{
  "n_layer": 13,
  "d_model": 384,
  "n_experts": 32,
  "experts_per_token": 4,
  "d_expert": 128,
  "d_shared_expert": 0,
  "activation": "clamped_swiglu",
  "moe_layers": [0, 1, 2, 3, 4, 5, 6, 7, 8, 9, 10, 11, 12],
  "router_score": "sigmoid",
  "normalize_top_k": true,
  "routed_scale": 2.5,
  "balance_loss": 0.00502,
  "balance_bias": false,
  "router_bias": true,
  "init_std_router": 0.0185,
  "lr_router": 0.00108,
  "n_head": 6,
  "n_kv_head": 1,
  "head_dim": 64,
  "vocab_size": 16384,
  "norm": "rmsnorm",
  "norm_place": "pre",
  "norm_eps": 1e-05,
  "positions": "rope",
  "rope_base": 10000.0,
  "rope_fraction": 1.0,
  "qk_norm": true,
  "attn_scale": 0.125,
  "tie_embeddings": false,
  "parallel_block": false,
  "init": "uniform",
  "init_std_qkv": 0.0305,
  "init_std_o": 0.0,
  "init_std_up": 0.0305,
  "init_std_down": 0.0,
  "optimizer": "soap_variant",
  "lr": 0.00427,
  "beta1": 0.95,
  "beta2": 0.95,
  "weight_decay": 0.054,
  "lr_head": 0.00471,
  "grad_clip": 1.0,
  "warmup_steps": 69,
  "schedule": "wsd",
  "decay_fraction": 0.789,
  "decay_shape": "linear",
  "final_lr_fraction": 0.1,
  "batch_tokens": 65536,
  "seq_len": 512,
  "doc_mask": false,
  "train_tokens": 351500000,
  "steps": 5364,
  "dataset": "wikipedia_en"
}
Below are experts of layer 6 (counted from 0) of a mixture-of-experts language model. Rows are named router (the router's row for the expert), gate (a neuron's input weights, with its number), up (a neuron's input weights, with its number) and show model dimensions 288-383. Each number is 500 + 50 x the weight over its row's rms, rounded and kept within 0 to 999. Numbers have three digits each.
Before each expert's rows: a language model's description of what the expert responds to. This comes from a sample of Wikipedia text that the model never trained on.

# expert 0
It responds to: Country names, nationality adjectives and non-Latin script bytes (Tamil, CJK), often in table cells or lists, e.g. China, German, Android.
router:483513537524535465522524454506475428442493472475512480414469512476487457446485566459480471447503636446522553559483581494480576470548472519537519538554561538497452557448439541481472451513516508475473409457487506478509559473487538423426468580494540450539415553440521513603509527516461513521
gate0:448506473472519518419476494517572517383487485515483467485528506479577431552529553419586500455529457462530528516479407550505484536408464591464583480490418428495401467535528524488542534558525538533509514595462630493484592534472559455437518463403447464539559534522511468534544490526524610533
up0:499553472525532551435514484486603559502579479511447552493588535466503416424490572419566469507441560508484571473498475520533569491480480509511522488536492512516468449592449452510464563547555429435491467524429528498449495440489533422412452508447415517555542485522446497509556558557358519486

# expert 24
It responds to: Capital-initial and inner syllables of personal surnames, often foreign, in tables and citations, e.g. Gatti, Kushner, Yeager, McVey, Ha.
router:453485495485532547596448539535468500513498443458533525418447529493455479445557533439475567493559491511419529515511563515524509515487592461512488500474481557566533477485502487562459515497411532538316385485512553478542477477569556476547542482489522511594419528425521561592514566583544499545
gate2:430490391491490461474451540580423489462446451560516553588567544436406508463568558415552483438526517476424480560495539419588438571466545447469498467542533526552519529510440424545488480546535526535467509525556550539544378490534496505424452525440489582564439481525498477488478547505512438471
up2:462424457433505448487423494545483525468534469539483580542480575454389486526512615496606558385507490450403525504556508542565510489512525488437514556454441517579509439429520502514491518549529551510455462517488480544569496522495442531504486443529494535559432538521490503452486477546377399517

# expert 2
It responds to: Whole-word given names and place names after separators or commas, such as Michael, David, Ohio, plus blank table cells and pronouns his, their.
router:450501545495469453469445515515474418368507435492554511484465530469505489439465569453395518454503551481474515535524588514460562457534552463533562531598586565529442555497416529517526470483529541560473481472460594440508556564530548419474408588483546448538474522480536543573430539489465629564
gate0:490439389428540425462583582449514466493502481574474485416477475435490546513509465450498487541491541537511469486613472511503463552611512488478469580533461536543564490515605504525519534459520491520477441520566506491634530463517522507575444527532511472475439548493470498478562528416604527522
up0:538484543469425525534564433507487522492534461540603510553420685606587457549449502499615530537481513541511479519553530470563448526449430538515510380459471425494469516503519533555449538418508482432411537610470475540553471487606487541439454454535490531540510508534440564574471465582453460451

# expert 3
It responds to: Single capital or first letter starting a proper name or word, especially in sports tables and names, e.g. Borussia D, Group C, Wheat.
router:472542571463519628526491457396473451434549438429525503427490557515512454511483575475519621502522532644478444520417491542425503486512546510506556503472480558498488390557398555455368518412517505502381473384531527606425537518499572440359498539475530500459456537487542547528476581567560561544
gate0:473471420513496513510475568505369447567545526517510431521507504487497510458439429588469490483471529475523496556471475460529585474512505624489494504572534393511503541467493445488430468506568540432489496484521446535489561505443504455443433577455530571543444513475518445536591564401527526534
up0:530531522515506539488438544509382475502498555487502505472555444468563498443515498566481475528431506498555427585541452544518549484524507594587533513475486516561516514509491436524615439478481525458506452459514464534490493506429471519521478520436586563547523530478466372513534516480460501560

# expert 7
It responds to: Commas ending list items or clauses, plus prepositions and and following a noun phrase, such as Nevada, / in, with, at.
router:495422530430359493446529468444531543451599470445479498531481584569458482412460518461467517430546445444491400556612492469453540351522510435522536539556555508454495529464524480504525508451536575524480518449499456519427575518499489472464419481413562489492518577495457486512445524493431480547
gate0:474511389519475471423476454532555622401496511495445509444454557551453503427611526497617494503446399519523494522529431519519493484466502555536508465523514530521503510534464561566478456506500522434536567459514489557520538525516570518491434543517509548550458541490478509547543554504494499443
up0:531526501470435411471496481485629505409503476489393525534397475487445512465423453477526516629479423505510537515512407569514466442541509443492458496503489473523584550520479502563428529507444529430516594509469461503494540549586476591454471542486460591574513405545563466490545506547475495481

# expert 27
It responds to: Prepositions and and after a noun head, especially of in titles and place names, e.g. Gospel of, Gulf of, against, during.
router:486526536402542471499528460503424452448496487496464445479444528478433460464479560422480631558503606548475434650479476427540615432504443510554500494497493540517543554448483595434510408513564474425483508463537523515450503474454550496399544604397498493518506585521486524515502546528518620533
gate0:579462483492562415519528479547447580527428427510373550492585445440486467433353467465615531597520471448493534628583523509523602532547487435501565521540504581560564444529524557437545488549426503475582481574470538413520463502466517446443513505464523448501495578417488538460485473522499568483
up0:532515410541530381582463452475376539527433422521469450485542485415510483478365476484575568627461502467561531585575502519509593586512476538505456521467499533552498503461493591435415539426426493416578515560576509469547441471455518514470445495493464451485522607492485555496496538504563557474

# expert 20
It responds to: Final pieces of place, team and surnames, often in tables or lists, such as ia in Valencia, ente, ville, ford, son.
router:492482556447480492491538525562467490536537476458527461574463555538449469465433542467504530477588446558443620556477585462385549476548553463522526536467571510563500452562578526524527449520591504442476555445423477412541488542457452465499534492556615491495526498514473461559507510505458517480
gate0:456436512370524556573486529561536597445547590573495517506440499512543441394440536570520490414464507521518489457575506534506523478470442571506485639500515626540542495456483608514546504503462473569479473494551534441558450533497531507584523504461526580404505482448431508543517495470426550468
up0:566511500487528513545422509473509538540474588497452525519557435479537516579510463544496464439435502528533509479548502505534558465408391488579501482471567645483528473461536398478554579515519455528451499469530532489524533447488463592594502556403412454405514547459484489520473461535502558555

# expert 1
It responds to: Proper-name pieces for countries, states and institutions after of/the/in, such as States, University, American, U.S., Bolivia, Columbia.
router:479576528494550488458524547519457417560550476395563491547491532474531468419448553483465568526489510555517608459466545464472545434596571520485496533570473478532390483468505536570485449505540423472509520508382531479465578544484439504462452547540556514505464576461485469556431543438360437462
gate0:538524557510540485497386438513402435453503585493369518541528444433448491487479455591483537415580460503517411481514515519397527451517406509522457543540467436542437474573532548551447503536546527487560518490534542476566414456479544471499503491493446399433468440468514475540605469481442472493
up0:527481437509428479594426478487572470500515453453517596591394419519511409540377515502469489554502461451577419467556501587458470590437523488608515437481400561537506473543472491504465484540568368496462523458417475505492458573476485655433434465572479503531471465478485549443537494548473532524

# expert 16
It responds to: Continuation pieces of numbers, years and units, such as 00 in 30000, 2010, %, km, and closing braces in scores.
router:509621617541475555510465429556476406509534444483540497523508516530435502417470590521465476477505630580530561425499543553453554500523437561505545505489571505487468475538475544492439424477568513576451417378596450548484523555547521454447469629516539525530498534512566448572452529488434477542
gate2:479445498455483586506493551444555483574473542454546456481409448427559425467516532501475554443400539524548531599499537487496468432411611556550564503404545497473479552590487510510503545522494478503454523442546470437499499505566468485498530530521495550552465457518470506482559491493474547599
up2:540516481444521531471453541433546470505548483484458477454517505514499444471561497523438584426408485526524489622537520541523493486484559592566523447443538531544409540553531507543478518533526485456513492424495419481530500446546558443638555482526466576461502512473436497467435501459488474604

# expert 19
It responds to: Word fragments inside a word (th-ro-at), opening quotes, spaces and numbers in table cells, and some line breaks.
router:474481489534475520487541547481490549499551456551433399483452522440492487526495513505524527580505523451546381550445505474510513506582492402482486563591506580528582520539534520547479522473499514448449457492499460559525583425502581430426467609377515429558514484544599468511517532567487445539
gate2:500482592603513502556412470477507593427470502535529389566481437486541469546433475514542554543514496449561545452428460522509492503537530394453520500604564505537523537454481437475413517549550543498474504502451471497467520509433582462378534538519514435497483512469540480508467536404605487545
up2:447453526633463499597472551458451566484542519534516444566454492495523419610506493542614545510549505483476487455418530544498457519504545454465543583500554543485507536433462462575418503523480531451416525491497539504490566555481515437395530499522482502521407492498454524494504582500546498604

# expert 29
It responds to: First pieces of lowercase words after articles or prepositions, especially prefixes such as un, re, pre, com, convers, diagn, corpor.
router:464468497499500493543489473468523432535449486535495584395416505460506438530502529500501457518468625510382533538459518446476557481545446529521524565545540581416415468422453601439467536395437457553469442472474448498448548447572579533411380489459468403483429515377503602557484522522494596419
gate2:436492481517491532525534583501512533561421473488456480497496487444503481471562519522478565588493534509376503474589512466507468459409475543400485444595586509487417575513498532505481442455461402498526575490533490542495542551472479541482517452470443454479403513547610575553481518497436585379
up2:511567475488557441497545548506539554493457470531467517486522464545582488515477549438504539554564514526333476505517505506527469565348475486534518442551536475557518556559475576395457551512487430469510510452575453519487457500575462524483486435522449342561481523500688457565464526471446611540

# expert 26
It responds to: List dashes and pipes opening a line, section markers ==, and sentence-final periods or question marks ending a line, like Airport., Questions?
router:476550529506408464524515541482454430455543428501488384440502478465548457454477539483499513466567517439479454474512461560555520467481521494535578476542521521541548493494504476558548390526467509534453461462485551485489576570569583418432488504422515440553398567377537387504498552499495516524
gate0:480478512584539536474493541443544386476496547515531468510475515490571594528519489467486500494510576404490516436570510476460539434520510481558456474462526550442486529543553527514600458490389607524467590403460531492537567482499489524489473472434523470547401459414548519587396529477515513432
up0:476428510440498467479487491542417444543567514457558554479500487497595541520512469468460468494514485500479543491514470539573487521504465522507477501530406542413505579531512432501469515498480416437479537494423449506549529512494454557535545522472584578563572485467578448604506552524497376482

# expert 9
It responds to: Punctuation and final pieces right after person names in credits, lists and citations, e.g. Thomas; Fred; Yevgeniy, McKinley, plus commas, and, was.
router:477555643451479448565551516532506466586549488496506508467466529427532479457483590449524547457628585473435555599488594451456479443473430489481552549485652511485521492450496480489495518483572529403394533478472499433548509474583496366532525487554575474561495497552532468568506521494459584515
gate0:485495499500545498475435498462536491533470443423536470534552550546495531517450489509579407600425546521458527510460412468553528548523438487518542479593550511520496453453612435495511460485543523527521496468499472503552511514437492568559503425606499480537496514479490472438532486549441420536
up0:524524489440493425527467439508509586556438384472435501371477432600401550406521566410553521635469558572532516448462485478500471466521534538500523514577456513567431553439482534529531389483452524509504470492525500507416512554464371519576559502499542545472498469352492495542557493536451483520

# expert 12
It responds to: Forms of be/have and similar function words after a subject, e.g. he was, has been, it is, also, therefore.
router:465546529502386445574580492505461451556580525497431451468514503470471450568490525470455604516562524437459497540405541443445448580533555470529519562533490507375449524464584494381481435486446495436491474482502518454653559558442460494548443521476546427566385490533521510537447532554524645563
gate2:456508472424494449523479494464534446568518551528421454437486430508516408469518490500595436489541420543504542465497502511506508461470606528540556556568545510423559465523472528471513525592438463485488476522496503515578489376627511477515502494524476479512515407528434482448567544441516536575
up2:408575455444634500511525463549426438556552592477565558376481514496537455446499510545553447524469485559466588541537487382540519493461577460499543562594569449451449380499440550574476558504418519494537495566467529508554473496401538561598497458530459573460520415406468416520558515460430525541

# expert 22
It responds to: Line breaks before headings, = and == title markers, Born:/Preceded labels, and first words of new lines or table rows.
router:468470505475491389561565503448509565512472481558519448530474515449494465466463520496502481480506452388507472539485529513396468489443501524497545531509566534514440455435504575447487479416468477440515471540429529450531505511527502532464400509481526517489447482493440502495460503499523457568
gate0:518566561417471412582536553524516495471559455498444539653504460426566495500514382500495425440427550481446436512468568566501546557597534395496498521567389494544410538549527447490435532523506497442458518420393537556496440444448537537604429508560548448492456426515537580544476453503440434456
up0:414523530451475400577549576467478611437513440433444505525463487418561459510509466430504511433388481490542462541487576519606445551462534403384516460571487528440498519530522460493432504529506421461496523451363481477445493461431524540505495475549528429467446495549486544543441497509461408464

# expert 10
It responds to: Pipe cells in sports standings tables, dashes opening infobox lines, and coordinate or age markers such as °, Born:, Preceded.
router:432512557517461523531488517418418537421563454513512475514536533428478438475487502458403457551569598505456481500492514522464518467477544508524514520519538526512478533488561439462585443514562557539493461400529468561588544495498591490516453541409543413510509451477525457512463580431523497696
gate0:499473560435423560487466533451515471439462510502535472504513614504572481346476413526541470525440564451472571572537447320474549535456562491491432588479455481497380496462509600577505493484474520532485503397425547435477516515474456504529486462529510562550387514466589433521406484401378519469
up0:513616499489535470388590491573526434490570451515503598560471438506493492552386493442498563370499452553447506458483468488507550517507582555594515475519546461526401551427426473564451527464532539464470515483523486447542524650444499600430397572485485478478521443508503450503571479490491508534

# expert 11
It responds to: Pipe separators between cells in numeric sports and election tables, plus semicolons, closing brackets and line breaks in lists and infoboxes.
router:442479540535459458535518425460478470443566515544511460446496521511530449494505540512435489478540487413461561514555476513510514476514546483510515513580567556492520562507581488535492370503433488540479478442502545496495551524532610420482501528506647419549479509470511505522517548523494431527
gate0:483524581612469528509557366409448495520470445553460380479523505558497477418442358459508545548575522438510519505446503454493466497454568477441485540470508514416434466504552519570530463509493506476468453579417533445468502601377527536554420501509512588514538542519468484460491518528468446476
up0:397375497426518446504502440564386496551489510517459480466483537381442464508458462460574462588599492514568510491507593504444553524478531462390454490521492454473488543495486564452463439543607518481458515487437553456439492477490434525482509485488504450500534553501427528478532548489399533501

# expert 13
It responds to: Line breaks and periods ending a paragraph or list just before a new section, plus == and === heading markers.
router:532482465494530516569435513506444525437553550512564393459495499475441480446449521478523459484472572487585444500513447472522539490567414486540503453562560575489438526466586538596501508460486471436492490529489521538535614423401572501366484535513504480548414539532526469459404532511446491602
gate2:457516505464626553562502520471502466513446457476566456447566515518525483639539571499556511486404438535536495553520459548501565458461546404505523530511530536539416531437460530543514487596529439599517465520559530471460499445474493510444534463503529481507357533549522536511451524521365480495
up2:491545517515469588538567562464451488516516439462574365525643561464546497513474540449519516519508443398598486534478539520462480498444493370500484535461473502470444502501551531585531518563533409529449538444571442389399492515475541504411465517545568447454429489605495527491453497478359487477

# expert 18
It responds to: Digits and opening parentheses with numbers in tables, stats and measurements, e.g. | 6 |, (1919), 5 ft 8 in, coordinates.
router:473515527571481463478508448463510471537486476492556540462452505524497456448535583486520459491482625465497380527501554502551573485467552478529534558557514531397546575491485512579551451474544562509428448478439552579564550465557571522465515529478503469525477472537562429577512511604497507628
gate2:469484446489456382522423396505473496591471502446527498459390536556455553411461511535462603419559524468481564479475491595567509492587553564557480417467441405489495495454538434554521518497533464508479509428502523501469361491537439481581477475435520456474440506526506349484395561442505472579
up2:492480435460455497521526484502453538498434536440513429435424577514466478491515492473510562537477508510533537455501461533504516576561426537463515518460465405503533459500478450512590558456471490594541447545520514442495474410558444542608489579574496568525539499490485492490448470529432452450

# expert 17
It responds to: Inflectional and derivational endings completing English words, such as ing, ation, es, ated, ology, as in Moving, Listening, prolapses.
router:488519543461501440433568432532445555441524503512546447601515537481448467479489532509435468452514611557491611547529491374520540472594443447535507534549523519526592521490484577572412367523575520431503485519505513544601451514502462502529543567470515388539543508537577562488558512501538445528
gate0:490506465431519478544507459516387553501506529563530547591549492535518539510512507497455495479528445489540433546466509433555511469501519473463414529484443499554496470501456562587529405415496547524457456575492562559540567508520407482510554537446543447541431529545480561598523522509454485495
up0:471407450461571529458542483410553474536438458474513564532487476563408607472503574515484558504451486538464468465511513465361461510479486498551560379584472525520489521600506502453482515624440547469535502445527429472460427511458589498529509572466479463510510501445553457452432525471581472476

# expert 14
It responds to: Final words or pieces of titles, street and place names and foreign phrases, such as Show, do, che, Street, osaur, and accented or non-Latin bytes.
router:484519541535466559542535462487513445486481455506563482424476509511476431490489550451479510531557587574472612536402494512436491489571472566518530558497528541566408534450444508428412394421608503512480593492479536472498569536522612368422485578505549467489479514409543507532505551532427571442
gate0:457445510473445503454565536471518372533423468526632491568614603440512542487497537537472528486508461525573518480420478444497517523458482439523457599554451455525589470480581478480425524502654523447495479455421529562470491611476420391455589449524498433522511507541560565553510506471535499549
up0:522381531553430340530501501572487465548458437447519526595512504499580510480487525573501483465451431506510499461464443440436459572499554559505488491598499458547547515405514489518489536469546424435484461476479469524497543497582473488552461523549368429468528460472537568537548425579510510565

# expert 25
It responds to: Years and day numbers after in or a month name, such as in 1982, June 4, 2024, and digits in dates.
router:504552516547496529535443485466477474451526435487492499481475517473470466410501598509481471589506502446453478451500504536543548469474588504533560475547582553393511593476437495579482447531522533469448476448532541534549582469574439557481523544438520515498459506410475442566397509503462458536
gate2:529588508413488532566493546520504482525461426496562417483514558501432511427468597593534476507538507515497477435511517498493479500577500466563471502584465567530494522560489539553473458509468563510568482491495401445458460504487474559468411580525494484434512584486472513533531472454548563461
up2:511603433434447518563418505509539541538501476460458431501531507469428520500410530562530480534547469468491458409496435436541525455556548438529462504509545532542487546551454517534502550523523528504584504536501454496454482499457492506456465531545441489450511582488532514540539414437496569403

# expert 15
It responds to: Articles, possessives and prepositions introducing a verb's object or complement, e.g. offered to, awarded the, signing with, with a.
router:463484465484522422521404483505445542513516473626465449547437577430502454437502540457429613531562478596516445537624536572492550430516510538566480486550566526551445498520463524505526512511475483505446499494462561560456515401439557467505549522507471501515475612523514470532575484566480510617
gate2:557389458537434458586518472512525517514447543516483448450493543543561486563630466548473437548405539598466572537481405435449562503515439497514423531417547524495588403488486541544465477446488476556454500417529542476525463520548471494448515538541520501532571516450479364561512501453559457518
up2:487400473511439526553451402522559540614455523463540531551481516540617518536584595572574490485505461578519525396571413515538481480599514528554491481592521488511466413570489522600469426541510548534471527479506468562497491479484488546542506593521465517461483567484483478522444498432494516489

# expert 21
It responds to: Lowercase or capital consonant clusters starting a word or following a prefix, e.g. neuro-sc, poly-ph, C in Catechism, myth.
router:465533499479493507490454452336478464477512471474524570517426481544541501495389546468438552573507501541534445464521439530485538522594515437508440575493493566397474464502490497516480508481392439534421465441411568485478565529491547576448440536481502544568519470500574480511431589509411495522
gate2:512498492507474465510511508475492543517540401583469456481543507463546552533489596589395447520525553527497559533479474516539491480487527582555524475434507450528483476570507464529596535528543530492459490479565519457484497496471433468534513438465579543508467485474558400470501448455528532494
up2:461479548444497466524475433448553556493478439531402445470568578483503467560526619521528357505505470464467527600445439493598450462562471477496574591433507397501478511496516531486513499404478518511422414520461582498512588527525480457512487450570604534508480503503578499396507417493503527488

# expert 6
It responds to: Short vowel-led fragments inside names or foreign words (Die, Geneva, Danijel) plus common adjectives and nouns like mother, white, human.
router:496586486517509423529476596499524461521520368522576471450453548562513502419507502459389499584510495482533522473486454478523501499548490413508494540478590545531539468513579533491585531533330607501475386507422562424451513537421534475449490533522450523535499493533540475602546533462406555493
gate2:521490560504518397500559604456464406467539508525557488525422561475510553410466477564416447533467531445461484566421461552518529537448519549585479523456520507489430474453556386492479549547461548485458459501401402459449606498507480533548436596533424487603476551546480510473550520448492480445
up2:613511488528530417525573521432397501499555471450571537525494524420525582525462479553455481521413543457434452590474475565575500584479501554509476522433562464517459480441584426556512590541434537501435459471406408438464562480444448544534415544523396426606505545508468504449478545496484469550

# expert 30
It responds to: General nouns after a determiner, often with plural s or ation endings, e.g. the season, his career, seating arrangements, rows.
router:463535461494510551469558547523474506439480517476576404583467556472568437501451531490445488521473581466480514465477469419458489468546442505527596529584539518556528480481450426466416479569499475492494514493591482558570531423535566534527522571486536468518484499477535545502481515486436438535
gate0:470566504481540443498460460532445500519491615438454491523537436461557489480499421515477411473552454440464502530614589422479471558443505506473585656517611425567534455439540487493482457517411512546524508507498467472593546377480534568416585576515537496440537418571497454534483519470479440445
up0:449489481563475495468531522555424493507501482489482468481445468528527492447586446522459504475541384468499474538616507419562494516492513512529558533558443392594487512497465537483544512486418554498493520445478590573576491484415481554447532516610494492472547417585450368530509448412455429447

# expert 4
It responds to: Relative pronouns, conjunctions and determiners that introduce clauses in running prose, such as that, which, whether, who, other, while.
router:451463482493514465502505477555413482556489532484542477480476530518480441494493575485448477449549541426484590570456511458499574469552478484533530448610509588383429579437560518558506452442450633509492458470488604572590573418511487481568479498557511357498507521498514545522553525564467547523
gate2:508553554463595405559474458453497465506677456471536574485495505531570460566533413497450483512462592513550475513418459529556423515480435466556531491598474497527559551425560507474530391571498473512410512522513486466505497494528488468581437435447463518535510497582501616472432427541557505532
up2:527538499427511478525423434455514493515475414347557556518627428525499477490523465513462494481467512566543510514435461511474424492488486530477524495519508517498554509474540507449552394535455443460518443484424507501507509513498525542595441458473451536463509439537534509498519461563464557544

# expert 23
It responds to: Middle and ending pieces of foreign or unusual proper names, such as ach in Wallachian, il, uit in Cotuit, ir in Benazir, ini.
router:489582606472512467488411507506430543458521543508509472466444558410381520483435546424559526476597478541523562546552698461452512503463478497541549584512520543490511506516573473596462427453512617451487541427520476495550466408539492402493525447440502401593524510460471458552495538464467459474
gate0:557521475412471477456474463446515522556547469513506500459496489493432526487616518442564497519492596466542587502461488488421541552602464471465556492525520530518577464536556449563488512491513461438573506550490505465475438528471579518410454614456485418519521572550572566409515478475594435547
up0:553550578488480592494571498529493551454510510540475541572460518420538501528492467475492435468478492466501477450606501557511483480571463521470594523494553625518513497502518553483498513429563477505571563516445466464531538562496504394595446438441412565453533518454517546562467463528566547610

# expert 28
It responds to: The, in, a, after, during opening noun phrases or time expressions, and words right after the, such as aftermath, municipality.
router:480482499420415459463455491441494447544579441469514427571438553547506453473426546501429531546518433481534515514504519423510542426535413482518536493537574459482563519488528479490514552526422491496487451408529516546480567504507553473466424563494544462524537513464589411485579489524471470525
gate0:499469442518462457491483464433504525397561534408532443501458526484458522553421482499552458566482509463504496392513387519472540577461441535493574519510520415467485467382555475507537559512470489521507526523465540548487579491461420481450574536499608512537587583464487500537487502529475569516
up0:469542522431505581450503523501543481436450518361483410533451519491504411486497513544519470585475581399459613463516425448520510510540420543560568460499464434541443470430550489495441553465507545585473485555485534545537628538433415516477484507500523483559543468409542473479419499488417585502

# expert 5
It responds to: Capitalized first pieces of proper names and the second piece after a capital letter, such as Sal, Mount, Og in Oglethorpe, B-el-mont.
router:479508481453523499529487471428498545432481456474446559511453522474560477462539501535435445495525510471500534546617512563516554519489493446577505550546490577474500517384423557533520446498418539554419461452471479444482507434482588546468441495399517487531405513431500560587487554532479563566
gate2:507529446505504502531539488520510431498500398496423427548485468477502485575444508476499432532507462521449463499569470542522534450521551536489447442465533482594501457498506557396478387506475557563518521484451494405459494482537488465546413570642511442580522518458486542522380432553562529572
up2:445409482497657489527570526539540471451461497511538443551522439498565456495551500554496448550448440491486558541452512468544579500607458527514481498447530539538535372586495517475426447496463587472549467562437522468448457513502548472502546616546538463487503512508499551538497518493579494556

# expert 8
It responds to: Middle pieces inside ordinary English words and some names, such as p in purpose, it in Emeritus, or in sorority, ement.
router:453501546527484520518529595572488583574590528517563575494474474407425531469494489389568607567552423499471475438554506483578546411556586519531561542613533479473504527550465526517526476500469540525471461470525463442534509515530446491520429485472502449550485509500469525445477561495443329578
gate0:392507515507480438412599541470453498439510476502559465573461473422443537487460474462560615494420455515571548397421430476533525554573524484458512527585531471487464488452512454506546480502535599552528588516450438463624503568486478541533427478606426494415401539439530491429561525524517482460
up0:475534546532526470550531528456537433453527499524459506509508485541466413394537406514465461506589520528429512529472479537518379549526589520557588496427421549625573489469513528484529495481539465597511484474545630424472465473507539507448458631437519560377526537584468558500533533486494546494

# expert 31
It responds to: Ordinals and rank words before league or team nouns in sports texts, such as first, second, final, major leagues, football, Senate.
router:440600515460510463499420473496456429554516380461482388570476535430545451433407493481404515539445500523466498477600557482519527516548522462536583487561410504455467496505489499472559503504466553522534469430430384495490541524581559519476493567532564430479495514488525554503541527496480558529
gate0:504468436527519512532463412484504503445497457482501399512457497416481459475470412542526492530540459530535482516479562429655480441467535510508491497538524411518469558523475420551472569594436561509512546453515556504488452527531455491483463486504489515521410501657561514539499516473470491490
up0:409564431520589499501484539463441514431444532570528525536472596517515457477474519531500572588491529494460572497481485520551478514515503517494515473534534397461515522569453529570507531604504513472457453494517475533529429453449628479461506518528616504489467510461540607454447450531512475513